Weights of a small mixture-of-experts language model, trained from scratch on English Wikipedia: width 384, 125M parameters.
Below are experts of layer 3 (counted from 0) of a mixture-of-experts language model. Rows are named gate (a neuron's input weights, with its number), up (a neuron's input weights, with its number) and show model dimensions 48-95. Each number is 128 + 32 x the weight over its row's rms, rounded and kept within 0 to 255. Numbers have three digits each.
Before each expert's rows: a language model's description of what the expert responds to. This comes from a sample of Wikipedia text that the model never trained on.

# expert 55
What it handles: Mid-word pieces after consonants. Inner word pieces after opening fragments like sc, h, gr, dis, such as sc|oot|er, can|v|as, Mag|az|ine, enc|od|ed.
gate0:094157193135106124187145128112149144133120130133098097139175115153154086109100152115176128110133104171139129174123160129131083066144131112120129
up0:085124113155142148122116163177097181111121113134115109132119102166117139145097150121079138140131144168125118087150147122194160090200122115140133
gate1:145088038127051088131104115095149086117177162134181154098197138130097157133139139168108083151107131094160082116140122148065137151115113116150127
up1:108097081131169165060212086142090154154141143158098147152066109103119092150076136132145093084111124068114172158109125152075106184149112093086138
gate2:105032084084156090116163138081095119125101123070185112175180168105146139075094182098136090119119144107148112111134128108134142127086058108120154
up2:111181114156137142121109138168102157173149107179105124105114154146107140144144131172182108169125140126049111139120152111161111171133185120192114
gate3:087178176095223169117146095151090141131116140148158067143101145125127127143114144133153088168141101112125130139109158153173141080148146120158092
up3:108049082158117135149053102122160121174183138123097103132116065061103118161146119173113129156125068131105135129122193122153123160135112152113177
gate4:139130130116141146085129114128084100089125125109152089151147078107143103145110069101166145132095117169106159176133088131110115143165167114096094
up4:131141145070100101125138183175146127106140151130213073183142114123169098143082136141111142123107134178096147149148162131053086199156126174100124
gate5:139045121151116111146111195108073121131197108148123167152109110134140093157149056141147133150119185093077143081136152135086150176141124201123144
up5:098141132125102108065176096114168161177117132145082095094160089100116110098096124142137110122134175114110149142116129171179125134123112086087153
gate6:141069092112128114120117100073114145140091150096123149127106184123168174106089158117142185118074102090088150181136163080122073118095153195121071
up6:163054104089106184161117125104132152118134184084099146122124170179149144146160147116109162091112101126093165085147160103099124135157106114117153
gate7:102128135103141161145100170153064091152206149113117087148111179121118127098108139112153186118119140149110115109108097151111085118123148135134132
up7:155105148118135126167114141156136099169116176104135150197074124112083144169131184151120125066172183096109136103124093168089172144139164215131173
gate8:161107188088129092097161187109095086129131147118138130142140138076126084100135125139125135133130096124161113198136078092115099154125165123112147
up8:104138101171087116162087109098135156116122141156159128085099210173113143178115074093100148088076139142117148108139170125067143107132099136136139
gate9:102115130091083103086130172090123128112058198131178137133127129111086106123188163119132082182072115175154179160126148130195177086096124129151110
up9:101150151099148144138123066148135099134169087222130083127090127128165082138114105138119142184117134152120037087128162093165132147120061145079128

# expert 7
What it handles: Line breaks after entries. Line breaks ending infobox or list lines and sentences, plus " in" before places, in articles on buildings, churches, places.
gate0:133110136128132144133115188124154092109088226150177176109119161072082090158159094140102148131160110135137088164062056124128135146090142143062127
up0:114114134104133173149117127120159092110088114077122117161089110145159090167060169072143112124088114163175142098116116132140110123154116132189192
gate1:142117130093104084155086201110130096084149091143142154115185107090100125196164176147083055096129132161117099136081024130132133163125147075084132
up1:092068169107188153118192077125105104136197108164133109143107125110099138123112126139114114148142070133122133109207159202117131123152142115200157
gate2:124137122092120108117199120105179106141117181113122100177151155140115175127130125101161139117103113113148120098111152082153137123122170075165160
up2:100188113116108107150184143093133117180128088126138130107094154130079137130126143201174139145116138151106138154136159154166101114189130109114108
gate3:036078112102102102153093163087128089149091146150166099133086125107106113157096096142128083136097113127138099148148104139134093153127146148133117
up3:115114122160125133091076060130180096167131179127137079126127088121132094137141100188096148120140101115149119154152130140196130130091141164131097
gate4:129158151120147094160170101160140091098162115133076073136171166145157121134077088211101111162061103180133147152182147162105209157152136101074114
up4:113132172120162110135159110182117176132112082148140133113111095115104123122100172120152149143125161146170140155107156077114115107118133167167121
gate5:198100140117131106163145146110056065108143116150109099084117145207099104084089100124172138110058129117094099126122120176149130096087140145222158
up5:183131104111138050154110116117160177074159154193150105135102140111125130136079110084119133130123108130195132157041098085145106133067122127123160
gate6:185116184130167124171111137118145133124112166136184124152166129144085170175082104097119092142138109101091079154133136048116122154124147201132127
up6:095085124117144108195130138162140118085169191169161142112120129165148111150145122083154161098168140134131137195109119142158193021095123147147119
gate7:135091091119132163224140122134134118123151156101145122130195125178106156123118148202124174108163074138061145138099090118078121134136111143095134
up7:141066138103125148155065059149119144081123116117141167100172146181139151082071168179157103088161085127102132137098126152094159153107095166108150
gate8:106072136117046119128158189168105136106149120117166159115120152047071148024096165173062140147069138126115067122129106136129087176113149128090197
up8:130158138180189152162102091101082118126088098184137112047102197140200081111172054121151079087128100149117133163156086114147161074110114142117142
gate9:117152132120097153094157149092143114157179147154144124149137113116089063187112129116147134137044126133153097091145129120217127091150134141161163
up9:130115125125152088191149072091135113156160114131065104096128098118183116186118147114139120143085091101141081141166120052126084110135139083141147

# expert 21
What it handles: Sports results tables. Country codes, round and medal words, and scores in sports results lists and tables, such as ISR, KAZ, bronze, and first round.
gate0:143062114100132062166083055156157146104106139099177113159170153048107131103144095160089132113168151089160138135058128123143172073181112158115135
up0:163164103078095126092128129150108135127101067137126129126080140086154144114089150139072086156125139102125067123164191150139178145102154160173165
gate1:137129074123099099164110141111165144084079133136153129070158170112129143147081151146128081098143111169133129119181165227088170217144149095129119
up1:106086143180134152089122119225088128112136065106084106126182142108158119141137182142096135126168108149089133115073105135179127115075157114110120
gate2:101118101061114126092144097126125156125118165102121059127149113145133141043115155100105149104116095158125139098136110121134115160147127123159123
up2:149127160103198167125084143152090159117141130137186103176140160144109128155074132117155120188104094128052117143084108125114078096154161145085085
gate3:063107149103112173178095072091082153161143105124169093207142143089146062195076088083150093149114175127181165097137145125133085068099088136145147
up3:080162115129153130114120152101138137177169059143147128174114110077098153156112124182096121121109119141173140177170179067145149091102089131176095
gate4:108040122138165134106113078088072135116135110136150148179119096128138131102095119121138130100050119187143142196122090138131084155167153114077107
up4:119151150124094112119107128200163107129150125155112139146112130152139174119037152169123090131092195142115132136128116087157160187143160135154140
gate5:233131123155110082142128106095142114134160152153130139101142153152110139139161142160084131123092144139088033071167162091113174149176126159141072
up5:152113077131105107110148134139200141162137154137140097116096142156095103148147128164104071166142180221132148167179140124098146129110096079130153
gate6:112080082112130125117148110150092136110108138108094149131133197120152157122138164100117154160124092122077085139123122054136136115116154205128129
up6:140117028130152162119154149144133127115066172130148081055157110160108127119132144152147134165119151107116144137179124128145215153109092125093112
gate7:086112132102129167162093122100147115168193157119098124100131167144075105075182129117114150146158114198125116121138103169138070140124133101126109
up7:125101128110159129205134086072142131141129172140099145147131118192131097139182170178128153158118144120161117128142101107104142133156117090120156
gate8:149112099193119133075183143154108124185146109141095209087172119110100128117108168093119092174177117108164076131124083062154116175141150108151116
up8:136153122174108151178113128137163142190118163117120180064088107213126107132128091125150157103083080151150130106141144119138189155075095124123090
gate9:155135126078085159137083121122089116142078133115125146132124189124042130116121126176116109152087119095145150152125129122153155142127137124125137
up9:134163097133175126139173083094150094138121126133125160168080114142122068167072169173075109117096124152107101088099197092095161171094118111086109

# expert 57
What it handles: Engineering and transport vocabulary. Technical words about vehicles, ships, aircraft, railways, and construction, such as built, launched, aircraft, and station, often as stems before -ed or -ing.
gate0:098106111143168109111169122107193130133149131101117124160121092123091122083180142072131143105140186177163048164085102129152174101109127114121122
up0:101112077137121189140128093152107176153116145077082176107132102150125156142149091126072103127136100124189112086099160123148175159156129170175189
gate1:153106111128130122164113123100162119110146150150133117113115110107095145182154130137080077085115103149157126048157071155116117153163104071138137
up1:150087122111150150068115115134095128122106125124118145094128135122112056106143099132159155190169125108046156164186146151121195151169111167122135
gate2:153112156063101139122156085163083135121114157122226093182136144139109054054124082111159092109119162095180106112075145148131117144131132076151132
up2:082111123195166131172140131154110133078116139155121119123114132109108119156081190169124104140076120135088132070122139128135109124162146179120156
gate3:148131142116124132200122110100115185133118094127071105161083142120153138177136134145182130092152160167108122209165159138139126143120148128128134
up3:099120121131189123130149157113147113157127150126156144062062113124178167167101118179154057014119112139166101128158155060174095144043128160117132
gate4:111128124148160087139173151161103149074107125160124085116153151008108150135203120095118144126096135121140168062136105151074141110153191129103104
up4:129045117132081152139074085142143110165134139136126084157121081119156112177053150130127129167073148151086108195146147136103132128116161149143129
gate5:169106149151150215112137153138143105122169183112120085115167189124086121100162106080146141147110149154129100117146103138122080117137117123116119
up5:172146167153079080172117170135138128131132149136079127150161144111138168067138135091131088136131180143078074157127110132108126186124121136121154
gate6:094091125080125139116112141120127146092115131134112138160113163103172181110102081101108164129133104108095148168163173072137088168153120167116123
up6:139131091127139154166170144101161136167157119166076198051097199205089153134135108132146103132169160081152148171145178112121189140169124052110081
gate7:116049152084094121152104156122088095093126140135147146059129196132088078064128113136153134149147147145040069144161103142142133122091192132133130
up7:189123109136146148143086133093156114112120151162099125152123112165114087124133167100150086097144075125109098127119141146123192078176150139124140
gate8:167131190083081119103114152111060133138122097143152190087126152159134183034107143155147094114172125122145112136124163107095165172091146083049143
up8:034058083143118157101160152170125130089127152126169050131200120083142043167113088133080134139092130134081130132170107180140121126113123153142146
gate9:125109119175104186109103139134134111117072146180112105184143185074016110152099157185133112118087111110097115099102148134197160103182074127047128
up9:132153096094084055119128110134111086122157099125147126091104102136121123184148093077136183141117157151087146160128125136155095141124133149144108

# expert 22
What it handles: Music vocabulary. Music and recording words in articles on albums, songs and bands, such as album, track, CD, soundtrack, vocals, represented.
gate0:126090198155091110130086180119151105143133138088141137148190151087119182156170143137094178104153157123093081147144094169117117139119143153086179
up0:112144122143138124166156118111157159134141098139097140178098097115137195140091112079146138161105136155167137064098133144175148108157154115147128
gate1:173110116132093099172131151141126140124147150118167109154139147052079129068135115107093118079124124174167095093177052131137109162070149087120085
up1:142109134122125121119169120105112164111174103190096134082092088141111056171135088148182115165136087094104159142158156170107131113171182134152104
gate2:158084130160124161119162093109150098156117121103200098130179106128155124135112138069133085086069126145138163058090120118118156084137136131137138
up2:053114102139154086151148172142103147132101104116071114086049133156113155084072135161178115211145114150145160105136153214154109104127170126137132
gate3:119129169113192122115089136106082136078100099143069119110120118154107071184097136128141109128131086131177160138111122118154137187150130114145160
up3:127069144194130149138136081144165149120130169112138162163146127110077139111193094190067143162102078171136146129148145111127103103100099137137092
gate4:089145146087147144081129142159093082106165105214155123117168136125134058138127170147180118162102113171163136078120148125100129125166156164105142
up4:122177127157099088164131102194188110119120094099152158114135143086106191139124152116121110178145142141061107130112114076103121106183114153132111
gate5:167054153134137089152080120172146164157124074148142078157112138130135090106118103124087099073104152168129131120140163120064060111185130134216136
up5:219123133171118167101106094100142185164192135134096094107157195116147156120176127082116128112144196154101149165126111139140143144167110127121125
gate6:077096135091111100100055078145076101125113101129138108154173160142114183116116152163142172132122115149105100174143141109129155140159126193133107
up6:121078093133057111133096111151114161136158151155109144112153110109094143156077138133136132098159121142119128095133130159105217088136095175121122
gate7:066116143108161187128123128109074102116137158106161113119228165134111149107132094095151117110139175199126103156087102160107092093134152127192129
up7:173105146122080190169104108106152130169088215110062166167180139119100125123132140103132105104162138149096120057092127154129154135148130129135131
gate8:149170157105114108138127156161098137094110164158174187118088118116125143079171143146092078131145139090156104096133124123111139132131126088159167
up8:140110120122109132179102103122127115121117129074117104095073129158106115147076092145105095082128124153107113137171141123102141161089088084116133
gate9:135117095138110103064159096105134131107131147137118152222130181131057112144111125142153088135121099104165145114070141143167154125099174050124159
up9:109144135104149124163101140176116078138145140118128151071126126067176120137181170125115149162055111126111088185119115045150117114158082176086136

# expert 56
What it handles: Foreign name fragments. Word pieces inside non-English or rare names, often after Al or S, such as Al-en, Al-ab-ama, Á-ng-el, Z-ons-é.
gate0:072101066188133066075095167123135080067061180154192131076152143168136111171129121143170199098152172125095149170111142071110134088108191146106100
up0:082079133151127151136114139131157134138083119081142162155157143116199163126142156178121104146124154091141134085142166103151163104159164114121104
gate1:145116138150089105154125117097123155028138146096179110142156139146119175075138153152117081117140139093194131093138137105072152176186126078132104
up1:092081131160133169099124109122051140184112057158082175137077115098156087129081110131070087112120093163120195144102097158112194125094134147097087
gate2:121099162055142095126143090122114136141139115086100096116176123093146131110126099097144107146133159108123131109101111164141162134086115134170160
up2:106099150100091086122106127150118129142062110151144098135072182089133140134108167108198113142093055134079125092127178157110050133146168159108126
gate3:119097168102133119158182080122122166120065109132146084143070135059103134126121133186164078139156162140166109137142077120155167136113095165139077
up3:139152064127149110134125131144118131145095108080109172059116093116048166133175127166095094140103104134078066163141130073128129127086137137160069
gate4:131038204056106079081098075087144151079168111068152095156103165100142165191131107108203157084094099096117113080079145126131153125099146150138098
up4:122097150104115077109097124118157076121132115112154145144151158122133144174102105141172088081167172138123141142098158132130111156144089147135099
gate5:162125078179122157132122134170168173142115109151175130123075166117058098011167097114131157132122125104099125188106113104183111163115130123130181
up5:157176042180106066136142082190211154125156107110101081101046167100120123101151110135106146146129127180122158168132111158154124170078121066126112
gate6:153093171107124139094163083148057163112083129093183111115141135133102141110066116167122128156087124171111162170128130076123182147081133157192102
up6:142103046110156108102180116145127148144158108104175147146094120122090157110172081128121154130141175168153148129163137169187160114112162087131123
gate7:088144109150122135113147172128131143069163183094165098113184120117149085098141093139125172132089116163122141130085133140161084143157154149118131
up7:129164108103102115175108147062174158156066130077129107148160103175065082124126145152116106064134137180101149095120168145063134110146097124084098
gate8:087106139098093106089127121166078103136152076063125129111153140097104117107097155122106080080111154094146158111090107124136129153147121108103120
up8:160123111196157123160100114103118177112113126153094127084091105134176093169156073144074128165112108146150076138204157116143175108102111132138166
gate9:098121125106104160109123117142148132148147199106137112174128115152083125150154115143118107132036083089171125093145148145137175159134134122124165
up9:133137113175171109126145128102081125124117064115115112148110138107136147185104151142102131088133119140102123151186187105154144154102113117114151

# expert 62
What it handles: Pieces after parentheses. Word pieces right after an opening parenthesis or inside chemical and foreign terms, such as (cy-tochrome, (a pseudonym, (Le jardin; also heading markers.
gate0:104060110158158103131092109112127176145126191104156119143156110118116118117169138166104159110121136128164114130093048140112125141076120131140134
up0:115122120140112139177102117061179135153078133098143135106109115127149170142124128150120148092079195106127131048097100150136184119132145068144167
gate1:212159140080107139140081121074116106075132143153145121126121167178067128184091182120112048121145138104140144094154158139079103183083115139101115
up1:101072089113148148122133077130103147116142130193230113159105147136122109142127097163122115152194138110039125136107152175052138118162112138125091
gate2:131174131110134144159140123075176082113165161103133144156155149159037141116091113115151117101083144128126172103113122134117150160097135100117202
up2:070115109096102128079119141144132173138111114171194096114113161142186130172149137121134140159110079138103116140100125109114105064167145149130140
gate3:077096149127134110149111121142021178120101109132143085148114073122114142104097116139135087147171067148131137220155132138174085154146115177125121
up3:126059088064149160129154142154166132171110164120077145120118103083058124147070129178109083103054104077099110165160130073136081123090191161132162
gate4:098095142185104165098115123101164115137125070119140074165122128127157180116143096114130172112023113120135048126114122126153130063126113153127120
up4:124145141178104149108152128137152104136087124184156111103077163145135136161127097103103089123087138233137122142100132112135135114089126138123083
gate5:207086095138147122158141185113129126167132163093065115179149120133105108135119110138133058091107201089133110124164100161101125113098076123200178
up5:124125097113064048120146176114121112162047160095106119144107131177103122119112128111144075153126152165124160089115061161131123179079102106088166
gate6:103070104062170163132120104079069145143143115145091113162189141110096171091133148144082146149074080174087097202155123101165136104093119191119074
up6:099055131098136118121165108154118152116215175144088154126146190120164148090112083175136150175144124155125081109141129148095169131077082057121125
gate7:113094103146137120127087156102125109123127147107115110132234133129122125067083180182131126127102192177120108089133109190093104095108162129119160
up7:161090189078116137158106078098184094163071118078109143206151124133083122092084171132126111076211177124092107095097106153091135104088118125081132
gate8:126152170097119078089124174145123068116111070131125154164213115109122075088142219127118101147083157123105116125165136124091121125089123074069149
up8:126153101182134128155109119132154099144138193159075093069115086114128127158128079111081127071126092164118125159162110044155162100123099190162118
gate9:120159080112097088115116119140141129129124171097089148156111071099062093165142110139106137144089105105167108039126134116104167074131114093099136
up9:084161125134127134136081093131086087132168044172135115102096188087153134175180123130183133113131071150119137163100159144100159133067075163073153

# expert 28
What it handles: Line breaks, table cells. Line breaks and table-cell pipes in award, filmography and season tables, plus occasional function words like to, the, be.
gate0:125092088165158089142154148092191123122118118143157090155143128123065108087105094116150184103178167130134049169122103076125107083109112158069141
up0:143152134122152126101112149151140153104094101145189138137116117140132161111085107100127125129136178120201059135148151110145141096114109114172218
gate1:134144120165119081161125125128100026085114107133124162078119099105136162072174137153122099129158169104155099120143075164126174177117139132125120
up1:120068151061166149112105122125149157164136079116134078166093118099159101151186188108116136110116140086131146144134146072126141088091161106103114
gate2:132113108097158135120154094129150128105100156148150117170100194186081120093053071130194099104137096117123137138123170110119137176113120116093118
up2:087166162191105138162127103136151083160123065105106079148092147143137120123064162169172165162081141127043131148081115161153061118161136150134106
gate3:064105183103117108152091142048152069139101072103085159141117071146137061182144153160162094125061167108114137122119108111159150131075102155097111
up3:085122106159125167172116108117145175133168148101071089124122058119032162095184117207101110143115091130150110179166155102125152116087149090116149
gate4:154122104138159113097127117156160141064145075145211108152147140117093134130111096211143165094156145061107121113166106130090164137149139173090132
up4:142126107123133079155153116186138091134095155143238124126149117113164199152082171135125106131100148072167155110162199114122120105185154154170127
gate5:122048107174182105149106152139092115180117130119161111091090144000116130084100089107104128131124145131121089114136123086101067158118133118066151
up5:166146073152107174081102153097143123205144137120091085094113138128145132157133147115112174124093156149102061179144133102100088130048172138108131
gate6:128066052116110147091131095135171182085100179170130146178136150141117162079115160184128141139123136093079163137145123080146120114083155139102089
up6:124110061187139129136159113133210126154113175138121091178141071192107157160102082170121133098102141113141126126130103212141154130131151146058129
gate7:067108152117156181146120136091111122106146082087130089151159120082116081091153160164189114135122131170091124127137117151102126143142112155137130
up7:153098175108101101138103165050160108151121116096129092191103147123121117127096167143119105072133157176109128136129171165103127081141136099102123
gate8:156147099126102123076107095149114135161108079129179127148139105087150153094125137187061102154164094089207142091090099131081114133197150156152170
up8:139126115181141105175108126069141130076113140175122133118140154140127086154140102094141132116118146128131166148146103057120186118022056133111167
gate9:165169136143052120131157091112154091130128104126134132192086161134064104124120140148094206121089093155142136152085108164191083105167122127106134
up9:079115065123144107103119140084101107115171121165118134142115129104127179178133134131146116157134124147093115118098130086160146116101093125119188

# expert 34
What it handles: Word-ending pieces. Final pieces completing ordinary words and place names, often before in/of/and, such as ar-ts, Refer-ences, herit-age, High-lands.
gate0:185141141159173155144101158131126122091136157156161165125093153115118091061149111075113162159124075147140107093118076113135124110130121117101115
up0:129122106140109161114173132133076173066157123128155052074165145188088141106096113082175103191088094197099144100170062133116118125145174102134126
gate1:135058098102096089146053146073137124069102126087125147128165122096112137154144137129136066107107113126144155130159067162098171145154138123148154
up1:121087111124178162093139149070118084150153089089140071110158138157103129136106132169120082148155099097147142201125122170140145113151160125188138
gate2:120078116098127133122157105031136094075160122105176103107173111159137138095168142130099129132103096125142134165139169105139094131109128093116162
up2:133181117138140044151097112117115150156080152149110126121100159190093084117068119142196096195176138090073120107076073082092087129153144111204071
gate3:145191184036159177110098136117100193149123100155132040186098140163128108165154151117155055142121181118177122127166129107135131134157139155157120
up3:136094097118079070087157113100160164177151114088130168137120088116159140103133155164136130152116088040100122130160131082182141131089086106097135
gate4:175097142102105075138081118120105072109101098136169141159087106075147113170087077092145147156072047136176141095159095114157113141130156169109142
up4:135088174090120089110035195187173145093132148132123183185136078089096119182136139136168065124052122134142148155154092125098098133158149175158097
gate5:125123163172172134184123163145138093119190162148182133148102162145111084089158113101088093122117190146145110126166139118143088116122139081155230
up5:180138177111135090133126076161118150154144140138136097080157098127173113103130127163096139151129160154155131110115109101138164114110114090093188
gate6:120083067106128130144174057098117181168129129156127162211117178152147194151115164131111153104112140107130161170150199068117130123133120126203146
up6:123123098076119118140124171129122147132138149144142123166115059177132156131095138112109113123140118136124176122190192098203133153104098135105147
gate7:060104111135127132170142200078143149095140117117117133149119149073113103069142163153154161139109109164068154154132099134123161137081152174183090
up7:076086074168121126158056160115140156149090127125087125131106132144100064122116163137088132160140150132111130133139107050140158136140123196181088
gate8:188096105048099126078170141162072077132135059129111130184095124101099156111115156145167116052162148071147120138134101075094119146109108137070120
up8:135157107130179141164064101121140126117148095163174153085154129168159144144132105137102147144147125178137133095150168100091160116130125147150134
gate9:152190092122120162083131145102145056085046185096128104138081130074083089032168106111116144159071064102161091155152129144180140112157153147129136
up9:142151123111131098148113080134120049193231118139098100082121108089172165165114104124133146139138129176105107172130086096149120133146090142096109

# expert 4
What it handles: Capitalized name starts. Word-initial capitals and name starts, especially places and people in naval and shipping history, such as London, Calcutta, Hong, McC.
gate0:175088107171142085152092145104149151061149162100178100133190123135128133011148122106079166156132132147125103147109061144113129098115179102086135
up0:120095111112145115150124133123151132104112137130139118086179109110104133159110119127131169120200163113134085130116101128118114111157125096119179
gate1:166122124100109106142123139144127115066088131115186071111133130109147128105147171170120061095112088083173156128112098254122144172123147094169178
up1:104101134123128121120113106095125164145151163131150156136100134121156102164110147142146179168134101114136143145107095126070151160097151185105056
gate2:121099154137112147152137089125160115114147149114141095117127148062130113117113118104142104146107107117210118085123112104145164177140142081076165
up2:135113099120142089144137162164098143155118130144123117096115132107148117125121159196207050178111116104069145145091135110147145103165150057214097
gate3:159133168144129155178184141100112135113120123154132175125110148093099152156122155108130128123083119172115113136168106088158093157108127071110162
up3:081145092134123086138132102144134113162175064099118121137134130076070130161115155187145114093130122191127101179137128080147202183053107065127124
gate4:062153142114107098150107145121139111058118053153185121154148088106138122097142019107133116118091127138163149129145081117083121108113131170063124
up4:097096138154118079090170140144118091178181108114140136167072141120118134117116153171186129138078159165090066162091149078145122135149121125113185
gate5:177109168145120099081133152139112102118131125121163054103120137138171138094178063097194135089071144143108068104141118142165122122088125152148143
up5:113143112144158115123154137117146132095152036141052084131106181160092080146099093155062081142112101157114127135104118105164136101155103135106154
gate6:089100089105146106109163106172106140111114169126098062168135129095145151144114188091088049117153094109143170127159155101111094147089118179119153
up6:125133098129114072189146145124102088146150155154190135134079155112107170173091116071182144101144126025092124152189173168101149126146114084109131
gate7:114073144128094135146114098181116143132159115126136094126198206145114170082165153126085143145169146163036141138126079141112197078133155148102138
up7:143147181131124162103095073129104143180139130143115133114201147109088146109090137107107141041149152129095132145151135122140129118072141146124129
gate8:111090146071145177136144148124129136151168099114098109127124131072134094147130147097074080112103114097127121107131121131085130156147136094101202
up8:128128010192106113130118160106094153157071112101160130079070139155164100097077107125196145149141118103118104089142162132105152132113124091150110
gate9:134129158087096157116135152137092137129085158139088143167109161091063107111198087171122149113087076121075103160155111138158159162135139135076180
up9:162144106112114051135108138105142080071190108157124105075079118128101137196118146136197127114108172106184082107082115051158139086109090147131152

# expert 6
What it handles: Table row breaks. Line breaks ending markdown table rows before the |---| divider, numbers in vote-result tables, and "the" or capital initials in prose.
gate0:133107118140132125105121150104143127098108159105170179121187111140091151101109115135125170150118103140119056151134085122136132152148145102140112
up0:118130140128113141173144174183192165129093155115152112148107126130146119081095120078152117123138149147149065113139188104181140134118156080127093
gate1:093133053079055086127118172100151079076165102147140149100086101112122168128085112138062104136097148161106117100180110172149170109083143107101103
up1:099151127115168132119163111122105123186121129184108107176098139190140111164074137110180152116124115098072140128108094135106136128097172134105087
gate2:167125173092180089142155089107126155117134099130144127142146131082131120089078146104107125134165146153170125116160136119127096144093138128141154
up2:094120147110104115185093110143136102165096149141036126122098130154132144138103122200185156187132130109111120158100150074159181082140155109138064
gate3:145123194159168129137144120086125082137131118100097150139126127169074127110122073190163035145149165171114119173158092146170131136045094117125183
up3:073075169176111095139111120127141122170151159116151171126113085043100145175184161125129087154084129128116082136119159108205124094132156213160073
gate4:112096167095155143136090172129140057075165079116138091131116123107157073138116155095173138121081112157135088168160072197157197173152123128166152
up4:139181172115155156133147121177185121091108138144150191147116114116117116187090174164067126150109142159143124136085103107141171121146129107105161
gate5:121104137144118098078130171106154133123128096124148099135125143172118075089101118144129119167100090146125064125122145117123051167154143169153137
up5:108150112146165138122122128110138105130146111126046084078146163151178113178106145137155102153121109141154135164077100190141128150098113140120107
gate6:084093080120167092100137139131103150128094136136072127135162114097141170136108110082045084158092128192081135128144097138125141162044188195097156
up6:181086122081086075071155152127132148161148154146178153095158102109162129205109097075119173136187058143157151107115115142127131115204115163145137
gate7:088072190089162108156178158121077116077153046124114121102143111118133131064168134173189098165165114159090101147112113140089121110117167090140109
up7:080125128195166120090069143128165191135163155140193148137090142176123086195114180143104143076130128129108108080136139119106135171198137187142096
gate8:138119087107087133122153158142099106142118065094172150100150170087145124082172143190097106151123112089174127174158126125102159202101178129158137
up8:170134185118144097174085140106164153134119116125155173100088168184080087146081086118136111120143151114126148098148114074124126087120095121093126
gate9:088152127059115176126113145102148171131120154145134158064097141122088072123144137163164153128119104123181153166095140108183140126105141100089111
up9:099141128157125135096173164126101061108163067162127122114132101116157120125085132165132078114181074160104074156134141112165123157107094120168131

# expert 52
What it handles: Articles, auxiliaries, totals. The after prepositions, has/have/had before been, and pipes ending total or result cells in election and award tables.
gate0:157097159157109139144137120100125116142182178100162147150189123132078126085107158144130095110160112150068106179127126150119174126148129065066095
up0:114126165162132188118110170114176143118132112146083151093164134165140113060106128142141114113145141124127088136103119129190120120149176137180171
gate1:116107168118115126162124061116125139106136115090152156147118179145075143199119130137086112087118106107168130090175083134127149179141173131155136
up1:042091108120083120080114133117117147086099099133140105176113112131108108162168112140119161142100081126083169164125125192106092068130119121141095
gate2:186117119129140090187198126110170135049160206129156185150204140120114110114121143106127112107149114125135117085158126142122159184084138155129161
up2:057118140157123101149146161133067183200174076142156136169104151113097139129071098166153181167120024126118145071108129148172113118147149090176103
gate3:156100126108102079113156154118123140061098087118073123155147133080129159158136165130188089122080129121062099149134085168140162146095191184136164
up3:138135072131142110123076103159171169096147179142128159152136111061124141144103112151105144129104107080116113118137160124159119121099139136131103
gate4:140048172081136079116168161133132089106168132112156095165108132146115084153123114105191151129119137128129068165136117127090134122139133093113113
up4:134177134133114081143133101168174050144146184099182163170076169129127130115159132142181083136129171151176125143171194110091141132120120110203155
gate5:144097193147173106141130150091106089135140148122175095123139157144185119098103059122154119121088142135128058119096086126115173101087088154136195
up5:109147052167098101089108160130178112178180164135128138083156173085137146106137095148073129085128165143118121155106142157150125166083128072084145
gate6:105069173064123123111149111169094127089108130119153089137200107159074163120118187071183133149119143084142144124157136090105132146128136168100166
up6:099103060074120065128132169104114078137138135114103154162088126190147146106098093147146103130061162094123137089127146083082212122109164123131149
gate7:066086109105098105139159146149100158183221089126149107142131163156099141114127116195187159128110094180120134091114151158113139165142170155177103
up7:105111054135123125168104048093071166145109133107149133120149183169147089129066105188150147091192116121133141112120079156152142187144098168147103
gate8:107128077094133113160127200129118158132135088125097189097147115139159150080098134175116138141123061091120118182122085085143137165152168124087155
up8:132154116158155145128135165092131151145149113146108089120097140134122135169064064074069146137130107115148119069139172145127099118137092139110131
gate9:175196110163073124098124132085120100126184176140157107123118158077054131107182103132152116144145108162152131142098102174186155166149138122140132
up9:112128116116121144136101096111103059086125110131078139148125163135143115157102128133137068114126138120123107164061117103150120176074111139113111